From a checkpoint of a small mixture-of-experts model trained on Wikipedia.
Size: 10 layers, width 384, vocabulary 38385, 77.9M parameters.
Below are experts of layer 6 (counted from 0) of a mixture-of-experts language model. Rows are named router (the router's row for the expert) and show model dimensions 128-191. Each number is 500 + 50 x the weight over its row's rms, rounded and kept within 0 to 999. Numbers have three digits each.
After each expert's rows: a language model's description of what the expert responds to. This comes from a sample of Wikipedia text that the model never trained on.

# expert 47
router:493507554548531515577523504381499442543501448470629412598538486395541518498543448471546530472615426504517606500580460439424546578477466409450414434431512524486585581607478403515555533572451474
Description: Head nouns and plural suffixes ending a noun phrase, like systems, players, students, -ers, -ations, -es.

# expert 0
router:446414496489449625560515460440543518544539488429454479493539512518462538517526523574479444501453388481494428473529619486486522523388651495469453473416561541459548537488537520542461460508487498
Description: Adjectives and title words in sports infoboxes and table headers, such as national, football, Final, Personal, Scientific classification.

# expert 4
router:516535500544517568506497400415556525526537513424492533604513493448613554470488536441426470432489483511447515453559497447580561416514572415541496433504465509462497582466441493510470461476612498
Description: Everyday concrete or directional words like high, water, north, south, fire, air, plus coordinate marks (′) and compass abbreviations in geographic text.

# expert 25
router:490519514472477544559544521495524536609389487564524513527500616424583480522485513513495472492521401518481537450527550478438538509505629444448490391374502479440540565514420397472420492569471470
Description: Pipe cells in tables, especially the first pipe of election-result or medal tables (| Party | Candidate), and semicolons in W; L; D result sequences.

# expert 3
router:523500488498500559533515514539508535547455488491497436555492551482565516404563394506481515477458462532463529565656536521570521442528537450416475482476602536517592563501521443593396546510497503
Description: Forms of be (being, been, was, are) after modals or who, plus commas and pipes in lists and tables, and According.

# expert 48
router:518511584519524545597542461454558446484494455492509378611486495531519461569553500521442542514475470495422516530508487450521499475484560592491437478422557531448563579583496460475450541418487521
Description: Wikipedia section heading words right after ==, such as Biography, See also, Career, Reception, plus year and score digits.

# expert 24
router:562377510514473534512450533522604434552478498563540450546420533447432595537533575511500588460469436474588483386548527487404457534486537457434517534471537432466508471527530431528438475488525503
Description: Prepositions starting a phrase of place, time or means, especially in, on, at, during, from, by, as in "debut in" or "oil on canvas".

# expert 28
router:495467488488581524534374389569471521460567499518555444519483603420486587538565532507593545549517428503445432444573531451413504520506399510449489554524549592436585503536480448534471591439503480
Description: Temporal and relative connectives opening clauses in narrative history, such as when, during, until, that, after, plus sentence-initial The.

# expert 20
router:523542454596417607520487471373476475566520512521477408556490530413544523426496537537470478454561527480485546517523560408454458466500477456505393490517477487377513594468481427536411466504443579
Description: Final head nouns of organization, place and title names, such as School, Racing, Hospital, Park, Creek, Press, Entertainment.

# expert 36
router:524452447465559504471522513405495425480524504448529452635520471458515505488507578505593501492517472446485410454580574444558509528396438588462476493483509508484550562488480503552471540471586536
Description: Short inner letter pieces of foreign or rare names and words, such as oc, ip, ar, is, as in Apuseni, Paramaribo, Salic.

# expert 50
router:432536488523560564537468373390525475532399512521559359560521564435490534497561437507435501469482474493493558550554469437434478432472499433456450475491536550481566590534546401493378556461459503
Description: Assorted short tokens: math letters inside LaTeX like F, digits in tables, Yes cells, and final word pieces before separators.

# expert 63
router:520530515542438511570577451427501434533524512472475494561566427562524546404516511361480577472571431543490511518595418456552562482510646450464415487533578538499567535510502453489472509573428522
Description: Nouns after a or is naming location or measures, as in Location of, located, height, km, MPC, Votes.

# expert 8
router:521473488537428532553419533571558537486520410508579469542383474495527513424461489493588493472483486529530499541591530470493610574520560465532490506526558453405524567559519416535456410530587519
Description: Prepositions and colons introducing places or institutions, such as in, of, at, near, de, and Location: in infobox fields.

# expert 46
router:519507544537529483510438521546446473565415523414581431515497470453530528464402527503567497475516494547596409483597462489537534535422611504484454511475468457424520528514401516522467508572521528
Description: Line-initial dashes, quotation marks, colons, equals signs and pipes that open list entries, titles or table cells.

# expert 41
router:534438517531473473554459458557506482558453463504486399585424550378522532477530491515516503486481471531444485514546482469435454488483418481419459553413534400451590514506524501585440508476479490
Description: Prepositions and commas linking a phrase to what follows: by, of, with, in, including, using, via, between.

# expert 52
router:515519518449488545522491435498545484504477529480443372557595520434597490473564574495512499551544527501540542533561505466439582566490627469492516393459526444443530503604533478544417483517506519
Description: Individual digits within years, dates, road numbers and statistics, plus spelled-out numbers like five, ten, twenty, hundred.

# expert 35
router:468442512562527516475577613465522500557429515424524473521543546411513538497623502490541506469524511556523491539599490474401629534478534476445510446434489422476437592598483541489433479432471522
Description: Word pieces inside longer or foreign words, often after a first letter or prefix, such as omet, agg, emb, hang.

# expert 11
router:464498442476492579466582431469462567557485444475499563504493464437480485436439558534551484466486477466488634476467592380506543463505501575445459488470478437522565510422538433540514622525529466
Description: Inner digits of years and year ranges, like 20'1'8 or 1'9'19, plus verbs such as known, served, regarded, such.

# expert 60
router:464416445505470518570454446491482502466502419543457477523508486529473495471511540492493410492501440555568533620508460489488456442441558428485488528497504542516591637492517501589448492510572422
Description: Digits in infobox time zones, postal codes, coordinates and percentages, such as UTC+3:30, MD-3618, 98°0′58″W, plus non-Latin script bytes.

# expert 17
router:550478521475570523530456450411516567521493482467532448448435550570470452449466549465550467572489384480471472512511615447503516495488537347552541510523510473425513524585509456560536491500472518
Description: Pronouns and modal verbs in quotes and prose (I, they, would, can), the word to, and some digits in table cells.

# expert 34
router:495497523562539542462568472414553541533476613415592405517570511363552483410564512485497420465545460501512507501524468467507538452449621502497400414461518503422553580561390473505538565489511457
Description: First pieces or short nouns starting a word after a determiner or possessive: re, co, sub, disc, home, video, car.

# expert 21
router:435561563538473597508501498556469539550485498489522424560432511528597552526466532603473427473524540532457601537522477479452455484470588527532522475519576528461454569481514512580423493446503542
Description: Of and for inside institution, office and award names, such as Minister for, Office of, Prize for, Best, Chief, Science.

# expert 61
router:552443485485481520577481545404502465473487505549611513504540477469467417435487516580561471518545508546533464519589604482517458489447427529461495391522505475438568605459480492566456509524538527
Description: Middle or final pieces of non-English names and places, South Asian, Slavic or Persian (Nare-nd-ra, Leskov-ac, Shahj-ahan), including letters like ž, č, ș.

# expert 51
router:547483529529559462494487541385498515505431474446617458504544438497555557438503579499522527529454477531450498426496510487511501504520641470462428539444532410472512508546364610601434513477499543
Description: Opening parentheses and quotes before dates, ages, actors or glosses, as in (aged 83), (1970), and dashes in scores like 1–0.

# expert 32
router:398513493439563467501508455464496449540465439542427566564525456468483493435565503451503470424490537463508470473563404445500580493447531472431494386496483449464489509566439414543478608404496510
Description: Indefinite articles a and an plus common verbs and modifiers in running prose, like based, put, brought, and mid-word ed pieces.

# expert 29
router:467544553553528487528498553407484558568486468418498516539485524488465479506479570500542491488495446571474486515536484465561555498411513453450453508543491456478479516521436498492476511550507562
Description: Bare space or dash before numbers in tables and scores, like sales figures and tennis scores, plus currency signs $, £, €.

# expert 16
router:491514487450604562495573494468470483464439478493483472550538480496551520418480461446493419539448516543425518531554566459504557521437488509494427441471567475421544514536470358501411554527484488
Description: Attributive adjectives and adjective suffixes after a or the, such as new, local, various, original, -ic, -astic, -ary.

# expert 27
router:532538464462542521560472502435487491533473496482465470542600553523611547494421562494509495448501447491513433505519505473473519509456573495517506432466520529349531509577533504629523472509446460
Description: Section-heading markers at line start (==, ===) and first digits of numbers in tables, plus possessive pronouns like My, Her.

# expert 12
router:503498511555645456579507475332481440494537431477510423612589532471499499470542494508540530507543448522462538500537499449448498523453510412484441465475534463525601515588414352509450537527435419
Description: Common nouns and noun-ending word pieces in descriptive prose, often after "the" or "of", such as species, system, border, urine.

# expert 59
router:466446548540446563483477462489548489514497363474539474520564512524561468488558512474436480496560444522480574469593431472465460465464482431488447458442509529496512587482517441577480492507529498
Description: Words inside titles of works and foreign-language citations, like Love, You, What, Die, et, often in quotes or references.

# expert 42
router:500440559469532502550483452438530506532503495533521422481539504435515555450459535482476474549477499460450546530557496461551465453462577507484501547522528413445477528526486537615503520548510512
Description: Single capital letters starting a name, initial or abbreviation, often in tables or after parentheses, such as W. Holleman, p.m., D'Angelo.

# expert 49
router:491492456505595571497464511456545557520410535441523470535525588373490560497513571580586501450508474466536532499583608483470538548418561511451505477519499445438582576563521359607468444552521545
Description: Line-initial dash of infobox fields (- Record:, - Conference:) and biography narrative words like he, she, and, eventually, subsequently.

# expert 26
router:570580434602533487511455481429514496557486475482417527505586516440506492442510517460407472498475391479565534487545618509517507469497647449429456485518507545483608512514495567508469525505496519
Description: Newline tokens ending lines, paragraphs, headings and infobox entries, often fused with a period, parenthesis or == heading marks.

# expert 39
router:560493571625481515532482508575529468570503458539484470529455465379510452495493558538482501408528484496493491464551544472524544456466595513448418534539552523444450519543556409620446469452544513
Description: Commas in all uses, after names, places and digit groups, including fused forms like ), and ",, as in Portland, Oregon.

# expert 22
router:472577476510426604561511381384563510545465516488522436483487455504457560464497497454469489456535531593472490520522554446508579501498545517448449502545490501490554510596496401530417509488466495
Description: Digits ending years or ranges, ordinal suffixes, and units or compounds after numbers: km, mm, million, -year, -half, 121st.

# expert 5
router:524493513494457416632525432544529481493492495509473412553564517518590539408459499472516501503451479510455439506591506435409486507486620440561510525444458450514559461527381468536449489532548478
Description: Punctuation and symbols in tables, lists and scores, such as closing brackets, semicolons, dashes, pipes, percent and plus signs.

# expert 53
router:495464578558493520544537395540463532527469482531494460501596534430503542534570465491471488534507470484576536564530449465516551461551464549424539456490542546332511493546509415588472561548500531
Description: Determiners starting a noun phrase, mostly the/The after a preposition or sentence break, also his, their, two, three.

# expert 2
router:501436484515482538503518435455460546523501485488588349579591448394503502442536509545555529465558406492521504501550500438427511530468472472506516443525496498431530538500446390570471545496435466
Description: Country, nationality and polity words in news and history prose, such as States after United, World War, Germany, Japan, British, government.

# expert 45
router:456462468518494540647530494505461538533550549512538461507440508495502576515524570518446430474528448474500479574533586479490544516458570579385521509562576460370511484498435484577458491506464582
Description: Colons and pipes after infobox labels and in season tables for athletes and albums, like Position:, Shot:, Released:, scored, Senior.

# expert 40
router:514524542530457550562498464390439502556461500536530512583461521449500501445543395504555577411490468469527587502565423412510480473509538471529401479540597560532512573489448491530487560445503555
Description: Role, occupation or value words in credits, infoboxes and tables: vocals, politician, writer, Businessman, Member, percentages, °W.

# expert 37
router:467499479490491515520480480537508528523428453488513441516479582444440536479545521520473552567512407487529574477552528472521483507445626448507541474398424490470530529521402443542554614518476439
Description: Pipe separators following numbers or entries inside data tables (scores, dates, vote counts, asteroid lists), plus semicolons after dashes or percentages.

# expert 6
router:509563479516539574480493472529439502522458421528516507498570534510557513514523559549553518465519531496478546490528470458583545456443583535391443448509482475448580508513496407624480553503491449
Description: Conjunctions and commas joining list items or clauses, plus quantity words like some, many, most, several, as in "State and federal".

# expert 43
router:570486557492534587489447501512536494528508474409500463480572456528458574495471561414514495455536470595505446533510513479498524478492526469443535546501537489522580591600473480438522530497540483
Description: Inner word pieces completing a split ordinary word (dis-ag-ree, self-e-val-uation, out-n-umbered) and decimal points inside numbers like 2:02.21.

# expert 57
router:461510417471360631519451551468495517468449544500468500501589576520486576461507498459541468496489415509489495469573427476462520472498542537471421497468532522546467555517538471513528554488466465
Description: Auxiliaries and copulas in narrative prose, such as was, been, has, became, is, plus the article a after them.

# expert 15
router:553569484514454505451482461459396547477474440535529444580482476504522526504591480461442471484507496444509575505638531464549533516545499490541482496497538539518474437569422386603480493503515452
Description: Given names and place names inside running text or tables, such as James, William, Mary, California, London, France, York.

# expert 58
router:538528514542447476525433468443487487569465600482537397561558488446417585486545493556463527441596485515497558456614472462529497546499535501490418498545491450402516549597490390478444538570488473
Description: Head nouns of competitions, works and institutions after the or a possessive: season, title, album, Cup, tournament, University.

# expert 30
router:633544566461497526463587441339521556504406445563597495602538599438484500473562439473395538441530500515453507565624495495538451608473545453467546440439530505500526550516500410541499475599478460
Description: Verbs, particles and nouns after "was/is" that take a following to, by or in, such as due, returned, forced, determined, moved back.

# expert 14
router:538491507545492566547489487462571561640510484366489486478578543522509573521492555424562424520501462570494529545513497436519627484527559448520527503484585389440520549541529465549504558570479433
Description: Short opening pieces of foreign or unusual words and names, especially Romance articles like San, La, Le, De, El, and pieces like ro.

# expert 18
router:532481496489548511568468489428500476507507429471419444533579497545608595480549603400492505509465449478497405459511512447568489494520595425415445526543524555483535587525483486515495553478497460
Description: Digits, symbols and units in coordinates, population boxes, census prose and data tables, such as °N, ′, sq mi, ±%, Population.

# expert 13
router:499499479535538579539489601475494571517434450453507537519586511441583499556518480526462433465405510488482518532552492458571520501518593509408503446505533494444534566468526578503482489514527497
Description: First piece of a split proper name, usually a surname or foreign name in tables or credits, such as Rig(hetti), Log(gins), Far(shad), Bar(rington).

# expert 9
router:465521569542556534511517503429462557467495540550484412554492512540540574502522576491522552536551481529451416543557550473494566550498534579474408455520519470491510488548550502474443455441521511
Description: Field labels and line breaks in dash-list infoboxes, especially taxonomy and biography fields: Genus, Phylum, Born, Preceded by, Website.

# expert 62
router:461511458552488572589455499460425578487400503479519475557534510510531512492550483579555519517552471513495532586568496422510532429469464426501465524492477513406566557539507441555466476523417460
Description: Surnames and their final pieces after first names, like Smith, Johnson, -ović, -ski, plus closing parentheses and quotes after names.

# expert 44
router:467407487581552533423523548422523546439459509467521415501546520354541522465587455536486452482529472459505471546563581443447604499393508545456462446381550517485499598478500576558583460517446578
Description: Word stems and syllables inside longer common words, followed by suffixes like ation or ing, such as dist-ill-ation, subject, capital, tax.

# expert 10
router:483490570511494524517468481524521478530460584451592473545566415467572497500507553466483532478491552515521534593577540452497522528553486556456497460467520567341597543514474370586516508589546476
Description: The, possessive 's and pronouns his, her, their, its before a noun like father, death, first; also list-item dashes in infoboxes.

# expert 7
router:546509485591475489530431452537466468536454494582485476591535521415519602441494479547535450366459420516499480586586420429507543469509482474509463560467503550514585535482457385551416553520497500
Description: Punctuation and name pieces in lists and infobox lines: semicolons, colons, pipes, ends of genus names in species lists, and relation words like wife, brother, born.

# expert 1
router:540469528467479451531496467429502495565511539483461416514525531555573540404465611521422463446508486496431553574582543461494572451469501487511544424482570472458495534550514504487499498559480590
Description: First digit of multi-digit numbers in tables, years and scores (1 of 1831, 2 of 2021), plus ordinal and position words like second, fourth, top, upper, bottom.

# expert 38
router:521482526501514555473512406457533504522429472476459478535615511452478522496490596535523448524477495535448593476578459450473464462449500498449412474472494559521504510561385473599502425471432523
Description: Bare space tokens before digits, mostly in table cells and number lists, plus dashes, slashes and £ in date or number ranges.

# expert 31
router:516504526531543581569510486526432577539496489548489457562534578499478518460577470457479523501482439525468541486570444466421493534484526427450454469552472505472498515482528329504442411476411593
Description: Sentence-opening subject pronouns and words in prose about songs, films and albums, such as It, he, she, This, it was composed.

# expert 56
router:470467576549509541587422516499524572591436432512458515496551504544416504492485529538499465468442448500559550596580447460567531449490599469457502476518505479531596619517435504550456501523520418
Description: Opening letters of non-English names and CJK or Tamil byte pieces, such as Sh, Y, Z, K in Asian and Slavic names.

# expert 55
router:475489537449546548484529453434530406527560505465508555491486618461476537488436551606459416439484469540511478438523549417450423555489599424426511503481505510491520526562466567460475600461525546
Description: Pipe-plus-line-break ending each table row, markdown separator rows |---|---|, and a few words like along, together, met.

# expert 54
router:494416487485526502566514486428463494484497482479522522518482461420545484533421517460534482395467488476482454610520485477487489516468628505459443505463540469496547537529471453501445568390541431
Description: Inner digits of four-digit years and other numbers, especially the 9 after 1 in 19xx, as in 1971, 1904, ISBN digits.

# expert 33
router:489546482464494507515432490543513500515483467546546437502489513505472510469476496540495499516502482549583509549550459462513524439493606465422443485413556506465588561499457369490409453478502471
Description: Pipes, digits and labels in sports rosters, results and election tables: Turnout, Majority, GK, MF, medal, year digits.

# expert 23
router:466418476490470550502557448497548592532439473362529441529445519488594461505530497537549398422434457501501543537597584451410491458491537456520491448472556460353491546516517487541403499517475498
Description: First word of place, institution and other proper names, like New, North, Royal, National, Central, plus personal first names.